{
  "n_experts": 16,
  "d_expert": 768,
  "routed_scale": 4.0,
  "norm_eps": 1e-06,
  "rope_theta": 10000.0,
  "parallel_block": true,
  "init_std_qkv": 0.0357,
  "doc_mask": true
}
Below are experts of layer 4 (counted from 0) of a mixture-of-experts language model. Rows are named router (the router's row for the expert), up (a neuron's input weights, with its number) and show model dimensions 128-255. Each number is 200 + 40 x the weight over its row's rms, rounded and kept within 0 to 999.
After each expert's rows: a language model's description of what the expert responds to. This comes from a sample of Wikipedia text that the model never trained on.

# expert 14
router,130,183,227,226,222,239,177,215,188,223,238,215,219,200,132,202,250,289,156,225,266,207,244,230,194,262,119,235,186,224,248,215,232,185,124,187,238,152,112,107,170,175,175,174,173,195,138,187,252,205,184,169,118,238,233,200,158,277,233,187,200,185,187,199,306,252,234,159,323,275,212,161,283,224,143,198,166,114,132,179,265,205,162,251,196,176,223,169,206,217,192,245,225,165,217,185,240,195,207,223,219,188,215,238,218,180,152,224,235,87,258,191,188,237,211,214,198,208,189,199,209,248,179,186,267,166,170,227
up0,165,165,211,193,166,241,200,220,210,214,199,218,237,207,218,233,185,212,201,172,237,193,235,215,158,279,189,239,191,124,233,163,167,176,277,163,282,180,258,271,211,169,235,192,120,236,158,277,213,179,255,203,189,157,175,176,210,190,179,184,161,210,225,159,262,231,132,204,253,212,233,202,167,106,165,172,189,146,219,210,174,199,214,186,213,159,182,264,117,228,186,264,210,157,233,183,215,238,245,230,192,119,239,165,212,172,209,232,219,217,197,191,153,176,186,235,219,218,182,231,185,226,181,185,108,279,308,264
up1,230,160,238,169,181,200,258,200,181,214,244,170,254,183,215,221,200,145,209,182,185,142,226,198,214,202,144,176,272,239,139,225,211,246,151,134,109,213,229,152,180,161,209,232,162,190,237,215,180,224,164,259,158,233,213,232,195,184,188,168,156,237,222,253,247,252,220,148,114,143,196,247,183,210,215,153,221,169,214,161,216,182,230,190,186,194,237,169,127,180,180,127,311,165,208,261,229,320,223,187,82,185,218,165,222,210,242,169,223,205,189,235,227,160,224,272,179,190,213,164,117,210,211,172,242,164,184,132
It responds to: Prepositions linking noun phrases, chiefly of and in, also for, from, by, as in "University of California", "National Assembly of".

# expert 9
router,250,201,178,206,211,150,184,132,202,196,143,178,164,156,166,211,275,240,196,230,180,159,273,258,226,279,113,224,117,223,261,200,247,170,178,222,220,288,223,165,175,214,183,264,227,219,162,208,113,193,229,259,172,223,235,239,215,196,176,149,245,192,190,182,171,174,209,210,232,257,181,107,265,244,235,201,188,167,212,200,190,169,178,175,192,184,212,200,242,194,233,227,223,175,223,249,194,143,243,254,219,120,182,184,228,233,163,249,201,282,167,215,113,161,157,202,219,160,158,195,186,135,151,211,201,223,169,255
up0,196,160,160,201,168,99,255,240,216,309,269,157,226,213,167,248,243,226,219,247,214,149,224,233,229,211,174,156,161,196,154,197,183,181,226,204,199,275,227,188,213,233,188,177,259,265,183,135,254,218,183,242,203,147,217,160,191,207,270,203,137,137,119,244,185,134,184,132,229,280,268,179,226,175,213,247,223,143,176,203,208,253,118,311,232,221,182,209,195,185,206,206,227,197,166,265,296,222,235,232,144,221,211,194,279,200,170,136,225,205,204,208,181,193,109,138,251,169,222,178,186,220,230,175,186,222,203,221
up1,206,164,145,216,246,150,163,212,157,164,296,239,111,206,164,209,212,263,266,169,237,159,209,186,168,168,158,298,244,200,161,179,187,228,164,202,178,218,225,175,198,150,224,195,253,230,133,210,152,221,235,206,239,205,228,167,211,152,150,156,231,250,128,209,239,258,207,231,247,209,177,225,221,183,243,172,184,233,258,174,155,263,168,169,185,217,265,150,185,214,292,182,228,172,214,213,167,251,169,130,193,245,158,250,184,283,242,196,238,242,162,203,219,200,196,155,193,245,241,152,156,242,219,171,200,200,186,235
It responds to: Commas after place names, dates and list items, and joining words and, but, while, plus table pipes and semicolons.

# expert 4
router,224,210,250,194,258,225,199,200,168,92,222,181,211,268,216,192,185,246,235,242,218,151,216,217,218,264,221,273,230,182,215,228,179,217,218,219,228,167,201,219,255,68,194,142,239,226,211,127,207,182,158,169,207,162,168,212,192,240,185,126,237,195,179,204,222,200,200,166,219,211,224,191,193,164,86,203,191,175,259,191,208,198,169,229,150,109,266,138,222,208,199,232,177,147,198,171,162,202,205,195,245,119,211,205,210,38,245,179,184,233,217,205,149,209,211,214,219,210,192,211,165,226,189,234,193,249,208,183
up0,110,184,170,212,147,207,237,177,255,212,207,103,261,240,273,210,148,219,200,193,205,148,132,165,148,155,230,171,177,179,196,190,250,208,83,175,210,247,230,202,254,279,230,182,187,187,186,173,206,185,203,196,227,231,238,188,249,192,210,205,249,208,212,172,248,215,256,214,220,221,157,184,280,190,272,237,251,198,208,211,201,176,205,197,204,124,206,170,209,208,186,222,143,251,230,89,166,188,205,216,217,248,185,163,200,152,232,193,87,257,216,234,102,225,178,161,234,228,245,159,177,161,255,197,219,250,209,231
up1,129,197,178,238,209,179,180,225,226,198,244,203,208,187,187,135,179,183,226,147,220,215,176,198,192,263,153,151,215,187,166,260,162,214,160,210,231,194,302,149,175,219,248,200,195,142,191,192,224,250,217,320,283,95,209,186,130,132,215,194,278,225,239,199,269,193,250,198,154,206,147,188,226,215,194,211,199,210,249,193,150,199,139,283,214,162,263,237,90,253,242,159,193,206,180,288,192,202,228,163,182,156,183,208,170,258,260,210,149,177,219,177,203,205,90,255,191,275,271,249,257,154,250,200,191,197,188,172
It responds to: Plural, possessive and verb endings that close a word, such as s, es, ers, ed, 'S, often in surnames, foreign names and cast lists.

# expert 13
router,183,130,242,218,138,243,182,195,240,205,186,186,165,239,159,198,224,216,197,176,188,240,135,148,198,148,192,119,218,198,193,113,122,162,209,237,160,201,227,288,215,154,173,185,175,144,203,204,233,177,190,185,232,219,204,225,227,290,189,242,179,191,255,76,221,138,200,168,141,158,244,259,194,200,239,160,194,204,156,191,231,240,221,224,158,254,149,197,229,172,220,189,168,211,228,226,236,196,233,207,154,245,182,201,212,250,232,208,230,188,132,173,203,205,249,151,228,182,223,231,192,255,221,219,217,250,278,187
up0,270,159,189,95,198,221,190,212,229,176,177,240,215,224,225,178,225,154,238,262,200,183,194,229,172,166,211,162,197,94,205,144,289,183,184,173,99,195,162,208,230,168,205,161,142,258,172,159,244,203,191,217,229,216,207,187,123,260,126,132,242,220,134,187,144,220,221,240,168,235,183,216,231,176,227,169,140,251,174,194,126,190,249,227,174,191,180,209,156,239,254,152,169,185,225,214,216,181,203,227,148,245,244,152,167,300,206,197,128,186,165,243,240,191,179,204,300,284,215,169,200,166,175,163,147,115,253,148
up1,247,148,269,220,199,147,191,238,165,240,229,224,170,208,256,183,210,252,202,203,262,156,217,225,208,235,182,174,250,167,213,284,171,247,185,206,162,201,161,132,207,262,233,104,153,217,239,169,185,203,264,206,250,170,192,159,224,136,158,266,220,207,194,145,249,234,182,257,227,187,137,171,235,172,207,197,272,125,232,213,194,167,178,153,237,182,146,218,207,216,227,270,120,219,150,208,258,173,218,205,208,181,237,180,209,206,209,205,180,212,165,134,267,203,154,173,137,124,177,167,296,176,150,210,247,190,204,128
It responds to: Adjective suffixes (-ial, -ical, -ional, -ual) and words like first, final, Total, national, often in headings and sports tables.

# expert 11
router,254,228,165,171,214,163,228,269,253,245,185,238,198,106,152,148,153,216,147,159,215,227,164,285,140,201,256,208,236,227,240,155,152,111,274,183,209,193,174,178,198,212,181,207,216,245,237,159,174,248,218,194,230,175,218,187,181,181,165,225,194,190,182,159,154,205,160,225,220,226,158,197,188,253,168,222,213,195,124,158,157,208,189,130,205,192,219,179,245,217,199,185,178,223,173,136,302,280,207,179,159,171,168,192,171,269,178,193,192,211,275,198,160,162,228,149,253,156,185,234,224,140,177,130,272,255,246,122
up0,246,174,230,263,197,194,214,147,143,140,250,213,206,197,267,185,231,153,272,174,162,207,246,169,187,245,234,192,281,147,177,176,183,179,235,253,151,209,220,251,136,237,218,237,227,126,213,186,148,218,126,276,206,213,227,253,157,284,215,213,197,208,207,142,203,202,194,236,250,238,191,223,193,195,263,227,242,150,191,210,145,180,149,292,234,207,237,175,207,169,217,156,194,191,216,273,216,165,194,140,224,226,174,223,172,207,215,156,228,166,151,213,204,162,195,228,100,127,231,209,235,136,262,98,179,214,183,96
up1,180,181,227,193,174,214,182,247,191,194,215,173,277,222,189,196,170,253,207,181,205,165,189,233,241,218,101,153,224,223,170,173,180,207,255,149,228,165,195,191,178,185,207,191,161,159,121,69,183,242,198,185,226,165,190,236,271,192,109,104,154,156,162,255,163,164,230,220,169,207,169,154,295,120,184,185,299,223,247,178,186,215,206,157,220,285,214,207,203,194,191,164,245,203,195,143,241,201,215,262,127,172,180,189,142,177,244,207,170,212,203,243,151,206,259,245,144,117,179,184,192,227,210,223,178,207,224,223
It responds to: Short syllable pieces inside longer words and names, such as in, en, er, g, as in Latin, Commerce, Vágner.

# expert 6
router,190,225,140,205,220,150,256,210,162,248,199,236,290,212,191,200,143,142,218,182,246,193,187,205,114,207,189,252,145,200,227,171,182,174,243,160,174,195,180,124,137,257,214,185,239,142,256,187,145,225,212,167,212,223,244,196,133,164,219,146,66,149,271,251,243,122,203,188,211,183,190,208,185,240,267,217,180,249,252,210,180,220,190,153,148,138,166,256,226,202,234,169,240,215,206,157,131,239,88,241,196,164,173,190,175,182,191,233,188,165,208,205,203,175,144,197,184,247,249,195,194,244,236,118,188,201,249,133
up0,237,302,237,207,237,216,177,186,229,141,194,215,211,194,251,228,145,230,213,125,226,221,163,223,201,194,167,217,162,263,177,229,189,197,170,204,152,128,217,180,233,226,187,174,203,168,220,178,228,191,235,172,192,193,138,231,187,231,209,220,183,203,187,224,228,255,180,239,240,233,246,238,190,167,163,233,222,162,256,279,223,227,193,237,139,284,158,159,164,206,208,194,216,194,270,223,190,231,206,127,223,165,204,250,171,157,185,247,191,235,149,134,235,190,152,228,207,189,191,234,245,297,159,158,166,246,219,156
up1,172,217,215,155,147,202,218,259,199,231,218,138,197,212,162,222,199,177,284,262,129,231,211,150,185,200,200,161,241,175,270,128,237,285,215,163,184,170,202,257,209,302,206,197,209,92,257,163,150,243,273,183,229,225,140,198,168,186,245,169,194,238,237,204,257,178,146,161,164,248,233,233,222,213,230,85,155,185,227,136,257,212,171,189,230,280,151,237,191,219,143,155,191,201,181,150,218,212,211,216,168,212,164,207,126,179,154,197,186,101,176,144,223,247,236,212,173,242,169,213,232,179,150,183,264,182,272,182
It responds to: Short vowel-consonant pieces inside rare words and names, such as ap, ol, ric, ip, as in Snapdragon, Barrichello, Heliport.

# expert 0
router,161,161,176,248,125,239,165,243,231,188,177,215,184,174,208,257,193,197,179,121,206,226,237,128,181,198,243,180,229,121,192,185,240,168,175,283,147,101,236,245,213,239,183,148,195,183,225,241,128,199,192,195,342,218,159,211,241,179,206,154,214,263,165,183,183,167,215,143,142,237,215,237,167,231,187,191,221,252,145,231,198,231,218,259,177,230,163,240,136,170,234,211,187,251,248,297,168,222,219,195,155,239,260,206,221,233,191,211,218,245,162,223,236,168,261,183,156,196,200,163,184,204,209,169,207,178,195,222
up0,157,211,138,227,211,212,176,232,208,222,158,213,200,205,307,188,226,198,256,215,182,236,176,233,170,217,207,195,176,107,277,118,163,193,173,262,149,197,188,167,220,202,220,224,143,85,187,230,246,171,255,245,224,157,237,195,167,145,144,182,229,178,180,112,140,215,142,172,144,218,278,246,141,218,228,207,146,216,251,184,189,233,300,202,227,235,234,199,251,183,175,223,174,166,216,246,180,234,100,143,225,211,226,245,172,230,243,183,163,225,223,232,237,196,203,203,192,230,252,222,272,213,255,266,214,205,171,146
up1,147,153,157,153,148,187,196,159,186,188,179,240,275,202,268,215,181,209,157,257,170,242,218,193,221,149,220,170,168,229,190,239,223,236,227,173,204,249,176,230,231,178,213,233,188,251,145,167,242,239,140,200,223,201,175,182,213,109,259,303,225,233,211,263,229,185,188,265,245,166,174,177,302,160,235,160,181,195,205,232,200,161,184,156,182,240,240,202,185,190,207,202,228,241,231,196,216,203,295,199,229,188,171,177,205,224,205,224,233,167,254,221,182,146,115,192,262,231,173,144,209,257,235,202,202,175,278,270
It responds to: Ends of common nouns or noun suffixes after articles or adjectives, such as film, team, season, War, -ation, -ity.

# expert 8
router,171,255,189,186,143,224,200,157,108,184,225,198,155,195,197,158,145,153,152,169,140,262,247,202,222,203,230,221,151,255,206,160,242,314,201,153,132,247,221,331,168,246,192,233,88,245,208,280,240,259,240,152,235,217,202,164,242,180,236,247,243,196,208,148,162,224,266,227,250,177,239,202,200,184,247,205,221,172,309,268,229,169,182,248,247,172,177,190,246,240,160,259,245,188,180,194,175,206,243,199,202,230,196,236,298,197,196,220,187,223,142,196,146,200,250,198,191,188,146,228,233,181,202,271,240,204,167,180
up0,246,245,204,235,136,209,134,272,176,225,163,181,189,230,172,136,207,152,245,187,171,159,178,142,229,231,163,194,161,221,230,159,133,245,171,232,177,216,222,212,153,143,224,227,176,203,155,169,192,142,140,220,231,134,222,234,199,255,187,229,232,231,180,217,227,236,244,206,242,267,209,144,179,254,181,188,238,158,208,209,182,191,221,206,160,164,183,254,198,265,246,119,208,177,257,207,246,248,182,157,185,194,246,161,253,174,152,156,122,256,170,241,245,228,203,195,120,249,192,181,222,203,225,211,162,205,289,126
up1,183,261,194,216,246,204,219,199,190,207,283,171,194,260,175,259,213,209,195,220,195,210,225,228,213,165,242,212,142,233,204,213,247,214,195,157,231,203,249,170,179,156,168,171,201,138,166,209,299,222,211,176,223,213,229,189,137,244,205,220,166,210,184,158,192,129,188,209,263,195,231,154,132,203,243,237,208,274,119,187,237,234,204,136,164,168,204,263,144,236,265,176,189,230,130,223,212,197,203,141,236,225,240,203,213,209,158,196,291,198,189,119,298,177,177,213,200,207,144,204,205,202,259,222,230,229,242,223
It responds to: Numeric tokens in tables, coordinates, dates, scores and percentages, such as 52 in 36°41′52″ or 30 km.

# expert 12
router,217,208,200,172,232,152,186,200,224,244,194,191,180,263,280,148,147,225,180,248,174,191,243,157,260,181,285,206,213,202,201,227,220,238,185,155,194,238,228,223,186,143,234,234,151,235,229,253,246,214,203,150,238,189,183,184,205,186,202,187,248,287,171,226,179,237,174,245,182,163,257,137,295,202,260,210,232,196,206,167,254,143,181,245,234,236,208,220,255,204,186,176,236,215,131,281,265,150,202,170,179,178,199,176,125,198,207,177,190,265,171,202,240,204,175,191,213,176,255,225,187,190,170,227,115,165,192,218
up0,218,205,187,149,190,213,136,153,128,242,234,229,197,180,236,247,274,216,243,214,222,213,188,148,206,234,271,275,194,159,225,202,196,246,153,196,206,179,305,204,198,229,218,177,141,208,170,264,226,150,204,197,61,120,197,155,171,185,203,178,199,201,117,218,245,179,253,237,178,203,182,208,226,206,154,212,237,164,249,260,222,225,220,221,308,126,197,249,200,136,188,246,232,152,179,244,195,168,153,269,156,190,222,157,167,153,215,194,209,188,274,287,146,106,246,223,259,203,170,191,171,203,128,204,147,199,185,231
up1,156,262,135,249,209,208,203,236,187,240,222,254,172,221,179,186,199,229,123,191,218,221,197,119,197,260,176,195,271,257,142,192,198,147,121,177,207,211,211,182,199,223,234,191,210,240,181,152,228,178,189,125,165,191,179,230,234,175,200,196,196,245,197,207,217,250,217,180,143,213,221,206,206,154,203,226,231,111,213,280,150,207,250,221,252,232,210,176,206,199,175,165,211,169,132,221,172,173,107,216,185,188,211,252,297,234,185,260,195,194,232,225,248,231,199,233,222,225,226,161,177,124,215,191,195,206,284,186
It responds to: Standalone space tokens before numbers, in table cells, "age 60" in birth dates, and before years; also dashes and signs.

# expert 3
router,251,175,259,185,258,251,220,196,197,85,228,193,226,251,204,188,168,245,234,242,226,147,223,180,210,281,212,279,252,187,159,232,174,190,222,207,276,150,215,230,238,56,196,183,225,265,228,102,229,177,161,150,153,138,166,205,158,213,174,173,209,201,196,192,235,212,180,183,241,218,224,208,189,205,92,194,179,203,240,174,186,208,162,225,202,154,282,163,240,212,192,240,151,157,185,191,121,203,221,170,254,123,206,214,146,58,231,179,200,252,223,208,159,207,193,215,220,210,192,200,183,194,189,239,179,174,205,233
up0,239,186,192,188,105,234,214,265,204,144,170,193,197,121,234,207,304,185,189,148,144,184,229,237,193,196,141,167,192,259,149,205,291,117,154,151,153,228,182,243,114,151,268,191,190,209,176,168,267,213,253,236,159,214,199,209,201,170,221,162,214,204,158,229,193,240,180,197,182,173,220,154,198,244,217,199,248,181,232,134,140,232,229,167,249,176,189,232,166,146,177,200,240,202,215,141,189,168,181,212,234,175,167,210,202,209,170,212,144,152,191,168,190,186,226,193,213,166,241,110,265,177,137,215,216,201,295,147
up1,218,206,201,264,173,218,179,185,261,208,173,246,159,191,285,263,248,165,207,154,227,177,188,243,131,217,173,205,164,199,133,246,180,169,161,235,231,175,163,158,258,256,205,217,209,185,256,221,151,242,160,181,183,218,219,192,150,174,232,106,184,232,209,193,199,156,236,210,181,230,147,204,228,201,221,246,201,255,170,315,250,222,206,233,209,146,199,164,306,222,210,162,242,181,216,243,185,174,135,226,215,185,184,184,188,205,187,300,201,120,126,88,170,238,205,217,171,275,193,191,154,187,106,166,184,260,178,198
It responds to: Auxiliaries and main verbs right after a sentence subject (was, had, began, could), years like 201-; also backslash pieces in LaTeX formulas.

# expert 2
router,249,179,186,179,246,234,168,191,153,131,227,186,206,219,213,244,271,228,305,233,155,239,175,203,273,281,125,167,193,215,173,247,242,229,176,274,213,206,220,164,184,213,191,244,204,154,64,125,127,193,169,268,153,202,142,188,163,157,181,246,214,161,199,251,188,161,217,187,173,174,164,170,226,163,225,239,203,289,224,197,202,219,227,128,218,161,230,244,138,188,196,198,199,195,244,236,205,119,169,184,201,254,238,184,174,255,183,185,209,242,265,208,266,225,217,252,172,157,179,149,244,173,182,196,160,128,200,195
up0,157,216,191,189,169,206,167,170,114,167,171,222,208,171,230,268,246,264,184,172,185,224,219,221,174,239,143,189,221,150,203,244,156,203,227,267,175,186,225,278,222,201,183,174,144,274,237,228,196,162,144,230,161,133,186,224,201,160,211,213,215,218,227,163,143,166,215,158,250,152,234,174,180,184,215,276,182,149,151,225,181,293,132,273,230,262,276,119,171,218,181,179,248,223,163,222,193,215,164,150,194,194,196,189,131,167,121,191,117,199,177,286,130,235,182,198,245,190,188,221,181,257,178,207,366,126,153,240
up1,197,254,261,173,237,163,192,215,236,88,284,195,151,176,245,228,240,150,127,119,167,253,212,249,172,199,197,125,203,178,169,183,174,160,169,274,191,160,265,222,214,146,158,199,217,155,153,260,218,194,179,222,277,146,216,174,165,182,169,202,201,235,228,173,185,158,170,149,225,204,215,139,253,181,217,193,229,224,247,176,194,208,189,222,223,197,167,174,249,136,259,223,243,141,200,181,184,165,163,157,177,180,213,238,156,179,281,192,169,278,227,264,199,234,210,220,134,242,246,231,277,137,170,217,191,132,167,195
It responds to: Line breaks, periods ending paragraphs, quotation marks, table pipes and == section-heading markers in infobox, list and table layout.

# expert 7
router,134,204,234,156,195,260,232,161,179,185,207,166,237,190,170,177,221,234,174,258,224,158,205,192,160,286,147,202,217,186,194,181,216,245,151,207,273,153,199,175,223,105,213,192,247,148,238,190,216,176,228,294,89,174,154,214,208,180,239,137,222,212,192,201,187,193,137,176,254,235,201,235,253,277,182,168,179,213,238,235,153,169,165,134,195,190,227,159,156,244,195,210,240,208,212,196,96,155,194,172,241,180,164,200,223,186,217,197,186,294,177,205,208,188,191,226,241,224,227,218,194,175,179,232,248,165,217,169
up0,182,138,145,138,191,208,203,213,240,207,139,203,175,190,178,149,147,215,168,193,281,268,135,210,183,194,275,247,276,196,148,178,227,223,162,259,206,158,226,239,152,143,163,226,148,245,256,107,174,146,198,204,234,207,156,132,179,197,241,245,145,170,236,135,201,213,290,180,205,229,225,205,240,258,166,227,165,235,203,264,251,200,194,199,154,214,126,251,208,201,213,168,192,216,180,195,282,161,186,217,187,187,149,212,184,212,183,165,200,237,288,222,215,229,274,191,157,146,220,258,111,245,222,247,247,241,187,187
up1,324,188,168,167,178,213,189,132,215,221,214,201,250,194,195,174,225,181,164,193,235,175,202,242,254,236,222,217,186,169,227,153,198,193,244,216,268,206,187,266,172,186,148,224,131,257,159,161,251,216,162,200,226,159,247,254,240,213,185,239,211,211,198,179,208,168,233,210,157,219,231,153,231,240,259,238,184,178,209,150,194,203,169,160,177,235,192,186,147,214,201,250,165,207,260,216,165,139,221,184,179,218,292,225,161,206,196,214,142,176,166,189,243,157,194,222,216,313,215,168,202,157,282,199,228,186,218,183
It responds to: Single capitals closing country or state codes in sports tables (BLR, IND, JPN, TN), and other capital-letter fragments.

# expert 10
router,248,210,200,181,210,160,163,246,253,274,96,210,313,151,269,225,241,164,187,178,244,195,211,200,221,132,255,134,177,201,178,185,179,190,106,253,170,209,236,278,187,199,249,187,117,185,234,216,183,179,169,184,208,174,219,210,184,204,251,301,219,232,219,225,253,272,219,233,201,235,146,232,126,113,149,217,172,215,180,205,102,246,227,192,200,214,170,182,183,199,219,181,158,228,175,163,195,187,225,279,222,222,212,182,169,113,247,136,149,96,203,205,220,205,149,217,125,303,144,208,229,202,199,227,170,152,164,215
up0,242,108,193,145,196,125,204,155,235,250,189,134,150,185,203,182,171,116,235,180,217,218,200,200,165,189,179,141,212,246,222,206,175,126,161,211,65,212,142,192,266,196,251,187,148,250,144,202,126,159,259,178,138,185,201,211,273,215,148,256,184,191,204,198,207,183,191,191,210,190,172,217,285,173,164,183,205,156,268,186,262,254,165,125,216,259,219,201,173,170,243,183,183,185,228,180,163,151,240,181,244,229,211,235,100,253,140,194,209,195,210,245,198,202,194,226,165,137,164,214,217,89,181,256,213,214,193,186
up1,206,170,139,209,161,195,217,176,164,249,206,210,283,220,268,196,216,162,192,199,198,147,215,173,189,174,177,118,247,261,209,182,194,277,190,251,163,240,196,157,181,152,210,294,183,276,134,208,200,215,271,176,214,187,209,248,172,284,209,289,248,207,193,227,200,188,224,199,215,267,164,211,241,208,184,155,174,219,179,174,222,211,235,255,199,210,147,220,198,113,163,206,176,257,171,224,228,200,194,257,149,208,277,216,191,143,291,207,216,206,195,213,159,213,126,297,201,206,240,191,195,213,173,234,221,188,204,184
It responds to: First pieces of words after articles or pronouns, mostly prefixes like re, con, ex, pre, as in reign, reference, touchdown.

# expert 15
router,196,184,219,258,148,135,269,171,170,177,244,152,204,186,294,160,254,152,207,200,133,128,126,266,268,137,174,122,185,167,123,247,206,260,237,184,188,220,176,163,286,215,228,146,205,242,176,195,239,189,163,224,219,228,250,154,227,167,181,211,194,189,208,247,184,280,210,226,178,163,191,136,178,184,236,184,212,197,268,253,172,175,256,242,247,256,157,161,184,139,171,199,216,188,102,147,168,173,143,199,200,209,289,194,187,205,270,205,222,122,268,181,254,248,202,283,195,233,229,160,191,199,224,161,168,156,162,265
up0,178,249,183,251,225,145,117,184,201,201,231,177,272,159,235,169,98,189,215,262,210,190,192,223,160,162,158,193,256,59,163,205,195,187,225,111,177,187,221,228,182,254,210,208,135,200,59,240,198,192,172,139,177,222,224,212,218,239,189,233,194,241,186,181,179,252,229,233,160,240,245,189,259,199,206,171,219,182,200,230,206,178,205,190,154,205,218,212,211,242,241,203,183,165,180,253,208,126,259,213,177,206,179,197,231,144,237,259,203,169,234,174,241,216,188,230,172,203,218,198,218,140,188,173,206,237,232,239
up1,283,209,223,246,159,191,192,224,190,196,219,260,175,182,202,192,132,191,275,218,180,209,198,247,191,214,203,147,247,114,218,224,175,188,192,261,145,178,176,204,238,238,169,160,244,195,197,187,177,201,187,195,259,212,176,163,201,173,251,158,180,236,161,179,218,205,172,169,210,235,213,163,194,187,234,149,186,208,214,187,255,144,219,307,176,203,218,220,202,236,167,286,144,131,208,178,212,273,128,152,186,176,255,189,226,201,215,288,178,216,250,76,194,183,254,228,223,216,154,181,197,197,217,197,131,233,115,224
It responds to: Word-initial lowercase consonant pieces (s, p, w, r, rec) whose word continues in the next piece, e.g. rewrite, recycled, familiar.

# expert 1
router,144,201,208,218,235,169,189,179,166,231,244,191,157,305,205,183,204,220,241,165,220,250,146,215,213,152,179,279,286,215,243,204,146,288,140,162,234,279,160,160,194,237,235,168,194,221,138,225,167,159,252,298,127,190,174,200,195,233,236,213,147,212,139,196,202,170,165,191,284,188,175,253,261,116,176,193,182,184,218,161,219,191,205,159,204,205,203,227,157,235,189,143,201,216,194,260,202,177,233,160,201,233,132,181,246,131,187,195,200,193,201,199,228,234,186,203,235,216,220,201,181,204,263,236,220,281,168,145
up0,199,236,177,160,202,183,211,224,206,195,148,124,289,194,238,220,160,178,135,201,242,159,206,255,227,251,161,216,236,91,229,257,99,206,192,179,225,134,227,187,99,189,182,135,144,186,191,182,197,240,247,138,237,238,232,124,158,170,240,196,246,219,194,175,296,246,246,244,252,172,240,242,181,102,211,166,264,173,197,172,161,181,161,261,217,202,209,228,276,211,182,227,229,239,231,229,163,200,210,194,132,141,119,228,229,170,161,196,150,161,159,198,253,234,171,277,204,242,217,210,228,209,220,149,229,234,162,121
up1,178,140,198,226,253,227,145,173,200,284,290,154,215,179,221,167,193,182,205,249,168,198,201,113,187,241,206,209,266,181,186,250,263,189,198,191,187,238,159,231,165,216,272,177,177,251,196,185,245,216,194,195,143,190,229,170,156,172,205,186,226,193,269,253,202,219,204,148,259,207,252,235,255,181,154,195,196,204,147,190,178,192,157,150,182,264,233,213,121,269,236,137,174,218,228,273,168,191,213,232,138,254,216,246,157,166,226,208,105,212,210,274,290,184,162,239,170,173,225,223,137,242,196,169,212,221,228,175
It responds to: Word-initial pieces beginning with l or j, such as L, l, J, Le, La, as in lover, latter, lines; also as, rel.

# expert 5
router,233,195,255,188,259,247,217,182,188,81,218,191,232,253,190,182,156,251,220,257,225,127,201,167,211,270,208,283,249,169,164,226,171,185,213,207,283,172,207,237,251,66,194,201,220,248,235,101,228,174,181,154,134,143,165,204,166,220,162,172,219,192,190,199,238,202,190,190,246,214,204,214,201,180,101,195,182,200,223,171,178,206,167,238,201,158,273,176,211,204,197,231,148,163,186,179,129,208,220,179,250,136,201,217,155,55,218,185,199,233,225,205,162,207,188,213,208,221,203,196,178,197,187,243,167,189,206,235
up0,135,259,314,152,155,252,198,163,191,186,170,169,213,221,232,217,215,218,180,104,178,181,210,204,202,211,145,246,259,207,181,177,208,212,117,250,230,190,212,223,217,174,216,255,148,268,245,214,178,226,184,255,270,171,192,194,126,225,163,261,220,198,194,225,226,235,302,215,200,209,183,147,165,181,201,219,145,185,200,183,154,155,169,255,161,250,193,189,129,170,193,113,189,273,227,167,185,169,246,235,156,145,240,206,115,158,225,270,203,182,220,198,197,210,203,235,195,251,264,158,126,212,173,232,170,223,266,228
up1,163,222,198,165,192,233,169,210,191,204,203,197,167,163,153,213,249,245,129,225,212,237,178,248,248,126,146,287,81,284,181,221,231,267,215,207,182,252,201,247,203,188,199,259,224,219,212,126,172,203,223,184,174,164,192,157,183,171,182,227,124,195,210,201,189,225,175,151,142,228,225,211,292,164,163,212,267,167,134,229,116,203,168,169,167,254,202,216,225,244,190,286,205,105,211,260,187,225,181,214,159,175,192,258,201,285,223,187,162,238,212,160,234,230,176,147,208,237,174,233,237,196,187,88,109,204,110,169
It responds to: Articles the, a, an before a noun phrase, and pipe cell separators in tables; also phonetic symbols in IPA lists.